config.yaml
d_expert: 32
routed_scale: 2.5
init_std_router: 0.0147
Below are experts of layer 5 (counted from 0) of a mixture-of-experts language model. Rows are named router (the router's row for the expert) and show model dimensions 0-159. Each number is 128 + 32 x the weight over its row's rms, rounded and kept within 0 to 255.
Before each expert's rows: a language model's description of what the expert responds to. This comes from a sample of Wikipedia text that the model never trained on.

# expert 57
What it handles: Nouns like group, platform, course, system that take a following plural or suffix, plus some sentence-final periods in technical prose.
router [ 95 168 160  93 168 138 105 159  95  99 170 180 107 156 107 165 109 174 104 164 167 118 156 160 109 113 165  78 154 173  99 142 111 108  97 109  92 151  79 129 149 172 110 151 160 150 100 111  85 170 174  92 136 154 144 102 152  89 145 171 162 137  95 109 155  93 137 177  97 168 165 147 141 106 104 173 109  79  93 114  88  81 168 151  87 161 159  89  98 119 159 155 102 162 117 147  95  87  99 173  84 160  86 155  70 138 167 170 103  98 178 100 102 161 106 118  96 162 163 153 166  96 103 162 151 159 145 156 103  82 164 168 159 103  81 123 154  88  89 164 136 102  96  97  87 171 105 166 169  91 101 176  98 115 157  98 115 153 160  93]

# expert 59
What it handles: Pipes and first tokens of table cells or new lines, such as A, The, digits after team names, and men's, youth, Sports.
router [ 88 168 163  99 173 121 110 169  91 104 170 143  90 170  89 163 102 160  95 158 164 104 150 154  93 108 174  95 157 160  90 144 105  92  76  81  87 172  80 133 155 162  84 163 163 129 113 104  99 176 159  93 164 147 143 100 132  89 144 161 169 145  92 121 181  90 137 169  94 161 150 168 146  93 119 172 110  88  91  93  76  97 171 152  92 155 155  97 117 103 164 154  80 172 107 148  97  99 110 157  79 157 115 156  89 149 177 170  97  89 167  96 103 139 119 123 111 164 148 164 147  86 108 143 161 163 140 157  90  92 156 169 155 105  95 141 161  97  93 156 124 111  93 105  91 176 115 170 158 112  86 158  77 118 169 126 130 161 160  89]

# expert 20
What it handles: Numeric tokens in tables, measurements and years, plus "x" in words like matrix and Nexus, e.g. "26–36 mm".
router [106 169 158 108 155  74 117 181  82  88 154 160 119 151 104 163  69 156 110 149 156  89 139 146  99 102 174 123 150 171  90 165 122 113  52  92  87 169 110 141 152 163  78 153 149 111  95 105  88 150 156 116 169 156 156 115 128 116 151 143 140 154  92 109 147  97 144 149  85 142 156 157 163  77 134 169 110 125 111 127  90  49 131 136 116 152 138 123  99 111 139 152  56 181 119 138  86  74 109 185  88 138 117 141  87 101 146 158  88 103 163 107 123 159  61  89 120 160 131 142 162  81 117 140 144 163 148 149  70 103 193 173 150 115  77 110 151 118  76 164 125 123  97  99 107 160 110 144 141  90 105 176 114 108 188 107 133 129 199  87]

# expert 40
What it handles: Final pieces completing words and proper names, such as Rem-ember, Fem-ale, Town, County, Province, M-assachusetts, W-als-h.
router [117 166 159  87 176 111 115 128  98 137 127 156  95 137 113 162  91 149 106 180 138 159 151 159 101  76 186 116 178 163 118 173 108 102 125  74 113 121 121 112 137 146  98 152 168 155  78  93  84 135 148  89 122 180 179 113 127 110 165 149 139 182  94 134 174  93  92 194 108 126 124 153 167 112 122 191 131  84 106 111  38  98 191 137 122 157 190 114 112  98 151 166 112 162 108 147 113 101 115 149  84 142 136 164 111 147 123 158 131  95 177 123  44 127 121 125  80 160 179 140 146 124 137 161 142 153 165 164 109 102 145 165 159  97 114 143 135 114 115 156 194  94  86 135  91 150  75 167 143  69 122 183 113 138 176 149  96 146 157  86]

# expert 30
What it handles: Mid- or end-of-word pieces forming agent nouns and name parts, such as -er in Finder and steamer, -ator, -man in Falkman.
router [ 92 151 167  92 147 124  96 131 116  90 154 115 113 130 124 177 103 187 122 170 167 158 140 171  87 139 148 103 192 154 117 137 113 126  57  85 118 167 126 128 139 163  88 152 160 106 125 117  81 147 175 104 117 148 136 128 146  93 174 179 163  90 120 114 167 125 136 156 112 139 163 140 140 116 130 147 134 102  96 135  94  48 148 156 114 158 152  38 141 117 145 176 109 148 113 139  90 106 108 155  84 121 106 200  84 105 169 142 114 130 174  83 103 160  65 122 119 179 124 118 175  53 138 147 152 158 131 177 121 128 143 181 159  97  90 156 155  94  75 162 160 130  98 114  89 170  83 122 169 100 102 194  85  81 166  91 121 131 168 115]

# expert 56
What it handles: First digit 1 or 2 of years after "in" or a month, and backslashes in LaTeX math.
router [ 82 158 162 102 165 113 118 166  96  94 156 151 108 155 127 167  81 150  82 141 168 134 145 140  76 107 166  95 159 157  87 151 101 111  82 118  91 175 110 129 148 146 101 161 170  93  98  95 104 169 154  80 173 137 155  89 137 120 167 170 186 114  83 114 161  95 136 168  83 150 161 148 151  79 141 156 107  97  78 123  87 119 146 152  97 170 160  84 106 100 134 163 118 149 112 162 102 110  84 162  90 148 104 135 106 148 170 162  94  86 168  99 104 163 104 119 110 174 159 160 152  73  88 162 157 159 158 153  86  80 154 165 129  90  79 126 163 109  98 176  99 122  72 108  75 174  99 172 172  99  99 175  93 134 167  87 141 159 141 108]

# expert 19
What it handles: Past-tense verbs such as quoted, signed, promoted, sent, closing pipes after percentages or parentheses, table divider rows, and CJK byte fragments.
router [ 92 158 171 105 174 122  98 170  92 100 157 146 100 163 105 171  82 161 102 157 165 140 163 166 101 106 156 100 155 171  83 153 110  88  79 105  95 165  92 145 145 163  83 156 161 143 107  83  89 165 168  83 159 153 153  95 149  98 154 162 157 164  97 106 160  85 142 180 114 171 157 168 154 102 101 170 118  92  78 114  92  99 167 149 101 157 157  91  98 104 152 167 113 155 114 156  94  91 101 162  93 155 125 156  87 112 163 177 116  90 175  99 107 143  96 118 112 170 165 147 152  91  96 155 161 150 136 162 106  94 173 164 154 107  85 147 175 100 104 172 133 100  94  90  79 174 110 162 167 100  93 163  85  84 158 111 124 151 163 108]

# expert 2
What it handles: Prepositions, mostly "with", opening a descriptive phrase after a comma, plus "for a" and "by", e.g. ", with fast currents".
router [ 81 165 148  57 160 137 104 147  80 108 179 123 103 185  94 164 108 165 117 135 148 123 159 161  94  79 156 101 168 159  81 154  86 111  94 124  87 152  84 124 145 157 115 164 159 172 112  73 116 132 165  78 179 172 151  97 151 105 167 147 165 137  98 131 173 113 160 129 107 196 136 163 157  99 102 159  90 112  90  98 120  88 136 121 110 143 158 125 111  88 181 158  96 171  82 139 121  98  70 149  93 184 130 165  82  96 158 164  87 108 138 118 106 156  99 114  94 151 185 158 164  77 125 150 125 147 179 156  94 133 162 152 131 119  95 165 118  69  64 145 161 112 109 102  72 147 120 141 162 118  96 161 109 110 149  77 102 168 139 112]

# expert 46
What it handles: Empty or dash-filled table cell separators in discographies, election and filmography tables, plus credit phrases like directed by, written by.
router [ 84 158 178 108 176 118 108 166  97  91 160 143 101 154  94 162 107 180  89 158 168 133 164 169 104  97 174  92 164 169 102 130  98 102  87  95  80 172  88 147 156 161  94 163 169 122 108  80  97 152 164  89 146 146 147 102 156 109 155 156 165 117  94 131 171  84 135 161  89 163 149 168 155 109 107 173 109  86  81  90  84 112 154 152  99 155 166  91  95  96 150 168 106 174  97 150  90  81 106 145  88 154 116 151  88 140 160 171 110  90 160 101 109 162 110 114 109 171 162 151 150  80 119 158 146 179 135 164  96 103 160 176 151 112  89 146 139  92  93 163 150 111  94  93  73 180 112 160 158  97  85 174  86  94 152 125 126 161 137 108]

# expert 13
What it handles: Decimal points inside coordinates and percentages, sentence-final periods, list dashes, and byte pieces of Thai, Cyrillic and Greek script.
router [ 89 172 156  88 155 114 105 178  95  95 145 157  95 165  99 165 116 179 102 164 168 130 172 152 107  93 149  83 159 161 102 138  99  91  78  96  68 169  85 151 140 160  92 155 160 143 112  95  91 156 161  98 152 163 149 101 151 104 131 143 165 164  95 108 170  99 138 152  96 163 174 159 146 103 114 162  93 100  94 103  79  87 166 156  88 155 170  91  98 107 150 161  83 151  99 157  93  96  90 157  98 153 122 147  76 138 159 162 112  99 155 106  82 172 110 109 111 178 158 158 136  90 112 161 158 161 162 156  94  97 171 169 148 101  80 139 155 105  94 173 135  99  85 111  88 181 126 163 165 105  86 176  76 117 165 114 119 147 147  90]

# expert 23
What it handles: Mixed group: from the, into the, made, not, go, and digits or name pieces starting cells in football squad and statistics tables.
router [102 160 177 103 166 126 103 182  92  93 172 144  90 146 119 179 126 148  84 138 164 118 165 152 107 104 170  73 164 168  99 142  84  97  96 126  95 156  84 150 165 159  87 162 158 125  99  93  77 167 162  99 149 155 159 100 147 100 162 159 156 144  93 123 155 112 149 166  86 172 167 166 142  93 139 169  98  82  82 118  93 110 160 149  84 161 151  88  94 134 142 158 104 173 105 149 101  92 101 156 100 149 102 155  71 131 154 173 105 108 166 104  82 166  98 103 100 171 158 159 151  87 102 162 156 161 152 157 104  93 166 168 151 112  88 122 173  96  90 168 151  91 110  97  80 172 120 171 163  97  97 166  76 109 162 120 116 155 158  93]

# expert 28
What it handles: Syllables inside foreign personal and place names, mostly an, en, han, uan, such as Tarz-an, Tanz-an-ia, Lith-uan-ia, Bang-k-ok.
router [ 99 168 167  91 208 144 146 182 104 116 116 163 120 147 133 162  97 148 112 157 187 138 112 120 130  90 122  93 135 146  78 116 118 123  99 107 136 133 113 191 142 164 138 168 100  69 120 126 117 123 183  78 128 175 140 151 110  98 120 144 133 109 110 104 175  93 124 189 133 145 167 171 135 119 126 157 104  65  61  93  55  99 132 173 120 173 174 111  78 109 132 168  61 175 111 119 133  62 112 146 109 127 109 206  87 120 127 168 115 109 164  83  69 151  91 138 137 149 150 142 129 109 142 151 126 171 147 134 120 144 179 187 133 109 138 154 173  93 105 156 156  91 116 124  95 139  87 139 149  84  61 176  99 153 131 100  83 144 153  90]

# expert 51
What it handles: Function phrases such as of the, with the, by the, number of, many, among, these, plus heading "=" marks.
router [138 162 146  90 115 111  78 136 105 102 168 178 105 160  72 137 121 137  81 144 163  91 182 151 109 102 149  95 166 159 111 175 121  94  94  66 115 137 120 168 167 145 129 135 131 105 124 111  91 134 203 110 144 142 137  97 166  93 175 159 136  97 119 132 118 114 167 131  84 125 140 132 122  79 140 160  60  97 112  94 133 108 142 149 104 138 161 121  85  91 122 137 125 164 118 173  73  76  92 158  91 124  86 181 110 154 195 136 104 102 145  90  86 147 104 116 102 151 177 160 185 128 142 137 190 167 151 193  81  95 151 146 120  87  74 168 142 109 112 167 161  55  91 113  88 144 100 195 160 124  89 132 117 182 174 103 109 129 154 121]

# expert 31
What it handles: Final pieces of Latin-like names and taxa such as Holoc-a-ust, Cauc-a, -us, -osa, and city or personal names like Philadelphia, Williams.
router [ 78 160 183  91 179  93 108 175  93  92 156 158  93 161 114 160 101 158 101 153 149 137 167 151 121 111 160 100 150 174 105 166  82 109  88  84 106 167  90 140 140 144  96 161 156 107  99 122  95 163 157  89 166 147 159  93 125  94 167 168 153 177  73  95 169  84 116 167 108 164 163 163 148  97 105 174 110  98  93  87  92 105 177 139  86 148 145 102  97 130 171 150  80 178 109 160  93 100 114 150  98 161 121 134  66 127 148 176  92  88 173 114 109 154  93 120 109 164 161 156 146  92 113 158 160 142 145 134  97 111 170 174 130  92 105 144 153  93 102 157 139 104  89  83  98 182 105 161 167  99 108 156  81 125 170  74 122 177 159 123]

# expert 33
What it handles: Two-digit numbers after dashes or pipes in score tables and season ranges, like 1970–71, –72, 23.7%.
router [ 86 157 167  93 164 122 105 177  92  95 169 151  92 162 110 157  99 155  97 170 161 123 150 164 117  95 178  85 157 171 107 139 100 113  86 109  81 164  91 155 144 172  91 159 154 123 122  92  85 152 170  85 151 163 155 111 155  96 151 163 165 144  88  95 176 105 143 160  95 172 154 169 148  90 124 173 109  93  85 100  83  93 159 157  94 162 159  92 104 103 154 168 101 176 115 138  93  89 101 165  85 160 112 163  75 119 166 170 124  97 178 103 112 151  99 110 109 170 161 151 154  99 106 148 181 144 152 159 106  96 168 166 152  97  81 139 163  94  80 178 146 115 103  96  82 166 111 160 151  94  90 174  99  98 144 101 119 144 150 105]

# expert 17
What it handles: Commas, "and", "as well" and closing parentheses between list items, especially after percentages and figures in election or survey tables.
router [ 99 152 160 104 169 136  95 152  91  98 157 145 103 166 111 171 108 172  94 170 156 130 163 144 107  64 169  99 183 149 107 114 105 101 100 104  63 151  99 164 160 153 124 146 163 133 123 105  98 177 163  83 150 157 134 123 152 111 164 130 184 139 106 115 178  77 139 166 102 149 156 148 154  97 118 165 119  72 100 103  98 122 143 150 103 158 158  63 103 113 143 159 103 150  79 156 110  76  71 160  92 174 127 178  93 161 167 177  93 100 175 107  99 151 126 102 110 173 181 132 139  95 104 151 169 166 146 163 125  80 171 157 159 127  76 122 150  82  96 157 108  81  78  82 104 152 140 148 174 105  88 152  72  98 153 117 104 143 148  95]

# expert 54
What it handles: The leading digit 1 or 2 of years after "in" or "from", and match scores like 2-1, list numbers like 1.
router [143 148 145 121 172 155 106 177 107  89 139 166  71 171  71 167  84 187  80 162 171 137 152 169  83 111 143  89 133 139 110 119  64 104  85 102  72 171  66 125 126 135 130 143 115 113 115  93  92 128 153  82 170 152 124 107 128 106 180 163 169 103 119 109 187 136 115 183  93 155 188 158 128 110 133 157 101 109  80 127 102 130 144 161 101 116 190 123 108 118 178 145 109 180 103 168  90  83 111 143  81 141  86 130  74 119 152 166 109 108 178 112 125 118  98  81  79 166 139 139 140 134 108 155 148 143 116 165  94  92 167 121 150  93 108 152 153 102 102 150 143 133 105  95  76 150 138 196 155 134  87 190  68 105 132 132 140 122 172  84]

# expert 14
What it handles: Commas, pipes, dashes and "=" separating fields in taxonomy entries, tables and date lists, e.g. "Toulgoët, 1976", "| March".
router [110 163 178  99 169 105 107 180  88 107 146 158 105 155 105 166  89 163 104 156 166 112 156 168  97  92 145 101 173 160 108 152 102  95  75  93  97 152  91 169 145 150  99 180 170 144 118  91  97 144 159  92 156 154 148  89 152  86 160 159 150 157  81 112 157  98 134 181 103 175 152 164 143 104 105 191 132  93  93  92  95  85 163 143  92 158 152  82  97  91 143 150  97 177  92 162  88  82  90 168  78 152 118 153  84 139 153 162 121  91 179 100 116 153  97 111 113 185 167 154 157  78 108 152 179 138 138 153  94 104 173 168 161 112  93 139 157  95  92 179 129 105  93 106  90 170 114 162 159 112 107 166  88 109 140 114 144 157 146 102]

# expert 15
What it handles: Commas, and, or, & joining list items, often merged with the next item's capital, e.g. ", D"utch, ", C"asablanca.
router [114 131 137 154 156 155 122 147  95  94 182 135 112 131 133 140 107 156 124 208 138  84 150 139  89  76 140 136 134 151 111 149  90 123  97 127  59 123 112 120 144 162 118 134 143 143 123 130 116 146 150  81 146 157 143 137 142  80 189 150 178 136 100 128 142  92 115 139  81 159 162 145 130 119 134 152  77 105  99  94 122  83 159 146  64 145 149  77  97 100 167 151 128 168  65 148 110  45 129 201 102 174 125 178  99 157 159 154  89  67 150  45 105 189 104 102 147 146 151 165 180  98 157 119 166 135 184 131 115  72 149 158 182  93  89 150 140 103 135 163  84 110  98 122 122 126 120 163 175  96  81 168 125 165 129 145  80 150 124  79]